Weights of a small mixture-of-experts language model, trained from scratch on English Wikipedia: 256 experts in each of 11 layers, a variant of SOAP for the experts.
Below are experts of layer 5 (counted from 0) of a mixture-of-experts language model. Rows are named router (the router's row for the expert), gate (a neuron's input weights, with its number), up (a neuron's input weights, with its number), down (a neuron's output weights, with its number) and show model dimensions 0-255. Each number is 500 + 40 x the weight over its row's rms, rounded and kept within 0 to 999. Numbers have three digits each.
After each expert's rows: "comes before" lists some tokens at least twice as common just after its tokens as in all text. This comes from a sample of Wikipedia text that the model never trained on. Tokens count by the router's weight.

# expert 224
router:511493516502501502459490467493470467470530438483541495507463489500529483561533514443479493465545474504467477504512424548547428486471512508511537484452495514449521507489535544517493460440499509450459511442526486547431574464484484518517500473477433510523519444511480542487467511521552511529521491542576445508454488544459519529498506500538553464488545491567467586483498591525402492514495488492572456468476540478490483463454445450548538504441514492515506530483492443576468491496392478521502469519513480549448527512492492504519463547546592522469529511440525450495515640603472468558452465496465522560494497507465475545492498472365494462416524458473436427484539562511560453582473493523506473495548460386449471479473546552459445564446504432509494493508477472560502517438464469
gate0:501495562519494511535475550531486487471557462531533439516509492523484505546502431476458447560489525515483553579474494499484557533490521511466520578471522538545492444433461542586516517520464475511442486489405456532422547551442468460492505480530552423519513497440438525502586448563492479534477526465504455486583481493506473489501500435566513543488536531503452498534496520571478473506457468528457507539520526487561483471521534606509516519479484466513482482420474407606527516549457505493444467471499508470449525584442526495456412481481463494477437531479456521459562526530536501517545478452425476503467469437499518471541426480473546530516497529494517499488447469512476531471550515483417452480458575512409462479571488459440455514533501524555436510535536486527475434534540415
up0:525491452526486511480546502541529529514473459449572475508529495481500538446510495480470430447515520431499523573483479529495483521487481518476486440550511533513556473507467507460478458542522508476504495597434456470444528490555545572554510495497575499544500490496460492503572448486516571539515548461485516531457462450469521544498544507564608550428429459449574567507461608495511468530557506509498481450539530471567428576473388471470498514461528482491453476543466489499534539411578491531487532477501501487480507506430498488470496531476579484513436474485468581501542489504456495562553532531494517474544537525523507482500457474462566448512459521508520512452482417479438515519428572507533553583469482528510409458480438546518516503480449505597502473441488560493484531543478488
down0:532515527462504522509450543506511557502415475503494459503445505568465483499501436482437495538497518502420497522503488508438528459490496487494481544514518461483404514436463488510463521483471528557465512566471455556511551439545528500427432507564529446470586477502539554440518477538519493544470567533504468537463455552533483424496515515492464568536464493481428469510538487604523438483422558509459470405509508507500474494492521492471491537465517514437498499459501514575504458492501527475508537515428419483539559479601491423477475464485497447500499484474497501420580517491518450506438472464527493474546472451471632502505487499513518466534420425481487579474507454479554510564469484480437480475499505565510444482488493520551437464443442542480501493571517437436499530546504445
comes before: " the", " ", " a", " his", " their", " its"

# expert 116
router:525544516500467506434489551508471499490492454561506561533509493512550459502471501427514496514472505501508552537503527507527437446521479504512548523496514505452555491449575545474478439489555487476496558402478484497455512460518422475446526508491413513462474524516488536554429491523488467516509492533548432538470487534455547533538477542461519422497580526494431539505478491541480481500551451433494550452448534507530476459512429457591586521422478447506500556500520533484518498540502506524504439490518496553480551482523495483535495534464556488488537509467521476451512511582451490514512410519425487467490523504544490485533512462428437470431586421525547367525535488524617433512518482519516450451533507495443523466536566529480473538459492510445521497487501386530523587464514542
gate0:516488538549495544482505508539486476489447481534511512492503507575501428485541495523520551467493560426484509529495539466538507517482469557479567417503446492501518524484482520506501528479505552477472524476546505476529499472470554497566546499467591442432421498433517529491495523482484427513497504569508580459439530469556462537547530480510532544507492498442478488510445492493557444605558511534583505529500511453451510544458534404547412523521440453480497452510459481508515490399536409508492489462514456516561404532474465519488478491450563511534519490438566492525517472549420488544525489532485470516510446519523452489447446483457469492452566415521470445500514431499562558474576476534500510489411404500535462495494510449500455554474529516518409492481482531497437474546451482
up0:480494534550497534428539476550514494520557497522574457595497616552526490512428536508457521446520525541506476544527527527544520511503475514507478484505541484494492520506514555523563464511464572546465546468516494479532462488486515435509502505420593515512538548513465553486475494527449486584474490474465501569462452484498550496577481526458480457468513536524501520471506508550507443516538568477513496470460436494438537440518422436482515522513555506513497473433541460499477486415518403526528568439505468428552488479455468489519520529441491547463564534422481535540517580528464576460480531525484449456541499593547529482469476457498574518464472473462504400517468532526432521503589453490519548529465502485476417503472446503511541447485481523513471442440520460435561486550529514
down0:541500528409538531392430451527446501484525521470464512509486511482488434474505541524489522459550498464462538431432454451564526456496552494428484513579518452527470576476485542564474475455491498498503533485524498538534561510505513553503406468488536498518517485533491480566546462497538501468458536548458511491492606438515476515534548586486481522527579570492533471512498502462493482446499548485443476548481503500601461546550514515472516565482445445473546547544481466432517486509465471467490507522441527539494420445551536434581536486536537476552421503451482506511417466509459522513498470575541490483531516446473526521474592509455442484458540506500470505500461552520542542583446470488449550522514497460553524456464478473522512541588504522541494531488462454519546546499551435
comes before: " the", " a", " well", " his", " an", "ces"

# expert 123
router:555521474502521487491545492532469452403467504479516490503494458539488481495441470497507531502487451513429504513585479529511450510503510513507517526570467446382510529472461417452507474491531519456498479530480487444497553478498471467493522573511503427520493477550477467570460482491549532524493479508535481503473412572514538490544465601523457450400565436532436509528455565591470457534552473457505520440563540506489470532491426464615559461480519443554533514485477425517488510551485472480530537455501556564484527452532580540517529498512562510518477523451495450472546483569495491572508448554510529509508453455506521505530465525463543536472449505552479420458500528558532496514431527511529461442479441449497525495442510512488487537434457484529498421586519418489515521485496487
gate0:532497499517485444508515464528445513542497467505500475514460486462521550526588483553460524473554543429511496448528534502499506514471480440519539499508392466488451447526544543509470543554562467575484558485472540477500451510459575607473530551533517518530474528491574445500469565538468526462551564463505444575418488507483505471485580517525492477404523510462523502465530501485462503556477585515474510581542521503425591452457458439486534557493518511536500449505475504519488507595503495493410482558560529508484526437599452482501529516439483443557552490464440477507555471477479482494537517465449517499481456610489520532463491469537526526513415493513490482489478499462504522478575559457463436516516578484498448564537458498513531517511450500441514500523526462498439515540460521
up0:544438573582496456586560559473475525528506562473502508572506522510477494558450549453472454543505494416436451507509485524503463500496527486502517579545441474467512472433465457516469419459560537526459547551527510537549536539487477521432597445524470452474442519495540467585488466472517485489519478518550474491509482559459523539484532544471496426425477549522482484512450469473491506467482516534562532467479471517522475489537473441507491501539453539463525550484477478507526552525561456505575450530497501510494542450524524519472517545526435480601573492423557481516524452443519432511382554472492482532543491516472534488560549567503439508562479528568513431498459393498513529524512530519527512463558426526474492508477492444530474557450517476493499510491483482547565442506484458
down0:498481488486543404488476455491478511486467491481502477538458584495489537470490521461598519498454554491495514453426490568444476468556454530485513560454463507557441438481466516522472466460551589508530456546459515589480529467451469496544437464440426475549531568534485494497487455488496442455450464543490519559474519513510520480492465489512466468589523526398479515448374540540529523539559508550480528495535445469538457520521476556499464523548535470548495546490518471471405494475488496471574517459492414560523433517505432512499472557497478488492511456499464585496489399494497451471424490542489433497509487460446494490414524487527521534513535549511549554519522533532491592484510473540481536556479499494511523530477490461496522520521501533469539546435571492467447436490447530
comes before: ",", " of", " and", ".", " for", " in"

# expert 223
router:574489420506562492441519551546470513479410487477564537574512446536489524516521509441485492464462468527463548507516526461561455510467445491503511520469483458513441516496524469422525455502509541475411481463480520476521527443504406433458463509507490563492470513582436466548484463417460514507497467510516477535428478510521467518597434515508475527455536447466467522574459525493506500513541534519512481439465589483458453464507483482558513485450512445492458517487465479528460485550475483550534466453561513503480573441465534544540502503551549468542570492510498478510501562578443505602435481521440559579506502460569482510560499563452535485434477444509479433499529532540565483579519473507526491496565438481469482521491520564423455546454539505522512455531477480546505520526529491
gate0:514528488432469457441481513476459467490436482498483440444577586483499513472513578553517532482466487479501496521502469468482431526555464495493536512523459532476440528512478516435448495448430549519485528432523511457456522506471566511496475515459526523555555462554483499469494590487515517536557560429498509462567451480507477489505570561477494468487456469492519435510548473480583466542553433548489505492411556553437494523535482572489471475479520537490451480473562452500570483509541567446540535514516462507510516476527567499541432582511493474400483487494560524445510579505521533545495532471504492460557505473499510462463488489532439470534569513482472590424454530528507497443448540495507492498500578487418434494525459536510539588506597505449496502473567522468443505508469443
up0:501532420452467446420499471517528545522456505512499500537490435457511528507497543511523524452540481500536496546506495463499489487548480499454468474528530470509539461520459501570396494553524473539487532508597504485490479525540489546499458537507567458554486454487495525530498498493536496524548497479515552559509546446483513457637548452479591508499482489575464422486492601589522498499600442451450520580556451451504457497572545539495459468484548468505459510473505484429477508480521466537540526450429511517524496426507494468545523577455497523431476475470471494510531496465456499477515479429529510471498545503515476522474523474534505523446535598455454551450552493471520475479494550484564495470542478510441504528401447593494466461524533521494545400459502520472470482470518410
down0:473506404526495493479502491517516487498527428584491481523488473467575488488527497532494484584471453444464475472526512511498426516490502489461500496507473446565533500466493518542440496496507477468507507443507447538526427498513490614552400572474549464506495524567505517569522421530533485493547551541484500432465434500563539537443426516464534501497567512523537450537542551480512478493496483451481464549412550457542447530474563451492534466534438513493493547477489489538535516400492547450552465564454518433517496468467540538498473535447520502455510485463598452472436579416467512472510513501518449500509525549486549497559464520544436508464505502512506527494560420518419493481506495575505476454510497502403441574545460526456531511462500525522474445457461523495484435511496447
comes before: "0", "6", "5", "4", "9", "3"

# expert 44
router:508479478554475493439545524503469465444474486474551549502442457527470486528474423470490479476473496531452542536518603505520453473513509499530547505522556431519548508456520526455483461491531505444485467417519497561503566501532479524509496549459477503485481513524492529492451512540487468556452444492540495503483515563510517522594482509494498476445534505553471520527538595534493474467513511472555494463474529483553450512471482440551592568426501432486524507505507500492524515557459482501453511437513553539491546492484537486524461507472597524456573547536494485501541596527462429538488393504439533505483466537549500452505533506500495496459565395509483458489519529541620489560541463473589429411498429456495538465547506556410475545448437511522555460495495424519512488478465508
gate0:476517530492528553386481441592558505451499523445514521527542487491443484471544527456492566468442495498467534452544528524447538470472487486516578503505442510466515508494528489484481438444584474541530551535508534451517457562534544444527470547485509494493504528487551504548547504545478474438465543476469524504454487423521510471533589521525523468393593482443557508502467518464515528479553502484568514478507463401469485575569495505492571544540492461474484510491552457466517489549527491478504501451458474434502478498454511534473481539484530434445568482567480492413490439457430508473466568483468500538522502525589454508493458458485493476441450490531457418524474459514540527485538425544445606518481509541506540489542506526529516594499440477531439518497495550490480489436487487
up0:521532524518481513423534475573614501453523524526481449422544431567399443502521542491517503470460457515457442511524506510435508462559524492501637459495451497464565551501549438500512484494555500548505483549552453405523503541451530533518523554525464544496456488466545504474437478484548445440477566479452514463471406535519546514490566558477463541485509480510456524453482479482519570508487507466597393476492477464477519504535475538436538515474532513465487505550495500492492474449545510475475527411503476485511443524519515421429484426458532454490498548521461522461435498484514529504462543434528504539516500469541540485468562613484550491477477499506475508525446499453578502521526488480494495549493537470562519459516536557501482517544510508510469528429466548520552443515500509
down0:522471514476543491470476433514541470524504530501487483485445423519445546460496553474487514497508491503530422414510467498446450418547454503545465488480457501487501552499511536448571452467532456483506462459478551510514459553517541523500492489475508436469453454572516533542535519461471442570469452451420464490424460486527480423493530476516542527455508552465514460530488497425460483465545554494530467509433456494511461495492424523518551526436544587506527502483471442431510425481517459513433435543502518513444492443507509473542477448494470492456463465528401482520505536463462479476488528492478523497481511476557428480535438588565412451576553561525451498560500455477564467490523560511486542589504536485508511506549513567458505485427525479556455507477476427514585555523536480
comes before: " the", " a", " his", " this", " their", " its"

# expert 142
router:510498456486529510461438517503464464511483486475528471487500499568484539472487483443480500497511465537483527468491549433509463520481465504517496624513534442489475493460511498451517473527450557447464490492472476517461541466500465425430541564534428577534528557551432485505464488438514464505491489541536473470446472514505495510571450515517482505463484471502490561554488544493495529446532546487474463426490587475485394447538395484584523528486496437523486482518489480527439467553419475573528453478497481540511545477502499566528459507504573519470535535497488523493486502548447505580431507473423509561419510458532465523561483503528525523464513538506490416500573563578568487559501498470535489485540435442462489453577534574464493487401492438521528472528491439475554533468560470
gate0:436479494477525570504472520491501495484468461491545464465470484529491493464465605434472574472493468597471436526501470536566447487498413522529590486536509391485580403552494539475522492512482524496485522484501532460527457525457471534529536527504458513522461514545492485448421511518538534497493467525527527477513550423458544556571485444474433529520484563514494435436537515513466459463423510493563479523568529430471552526560493562529557453581530511488484506545515535517551461476548526485464506563563463461453523443527525475429492468570485527468487484568517450440549504516511527489407553458505456433544465456466475500471470535498486527511474518521465493464539526520467455481523428499567501480527482497543561437519544508486527455450560496497486438552528482513550565465439489
up0:499516536478532524431502533509428516537560471498553555543485489532511503515531544463474496531449527519523470566530481533520479525460513579494568565504442444548521565457512422517499500521529471493512470500465562464578479492472461486535490546508469475428511472556484499465464474472541469482485533451532501564478516452557492463509488462495505481477541442506474436471574561450512519524483578563578517535569488546567499534528564578444540571428559467449450450491542589595571474551531554516459469533527567554497515533529444409441461451558454510462497419544535466528460561519473550472454509521488492559578420508449570454515489486477505455496416520499478535494506551509495537513453416480509558498505505473513526465523463449487497502516477469513442488511519482492499496443492459
down0:564541535530450513465580495503469570499462535497510456576394448466542532498547543501511546467464514464389494557468423486507546457436504538503475477457473492521542497506459513524461497487519485434488549515565515493480536485477477482482472492439469514526428496546506530398435458572470528511510490472441494539567478485557465560495521402531519523555474521468458507514536532513504546503524568479561477507478542528525515501507528554461520536482537516576509518510409492500524541493518458515488548463559568498428466433565485465485520494504492420496512560513516499540545422531518519539581419426521545448479481533490519544558469495439485505499441436489487419519456484465484444407549467503477495488450465517523547562442510486493477526444484580507596521509543529520522494514474452
comes before: "0", "6", "5", "9", "4", "8"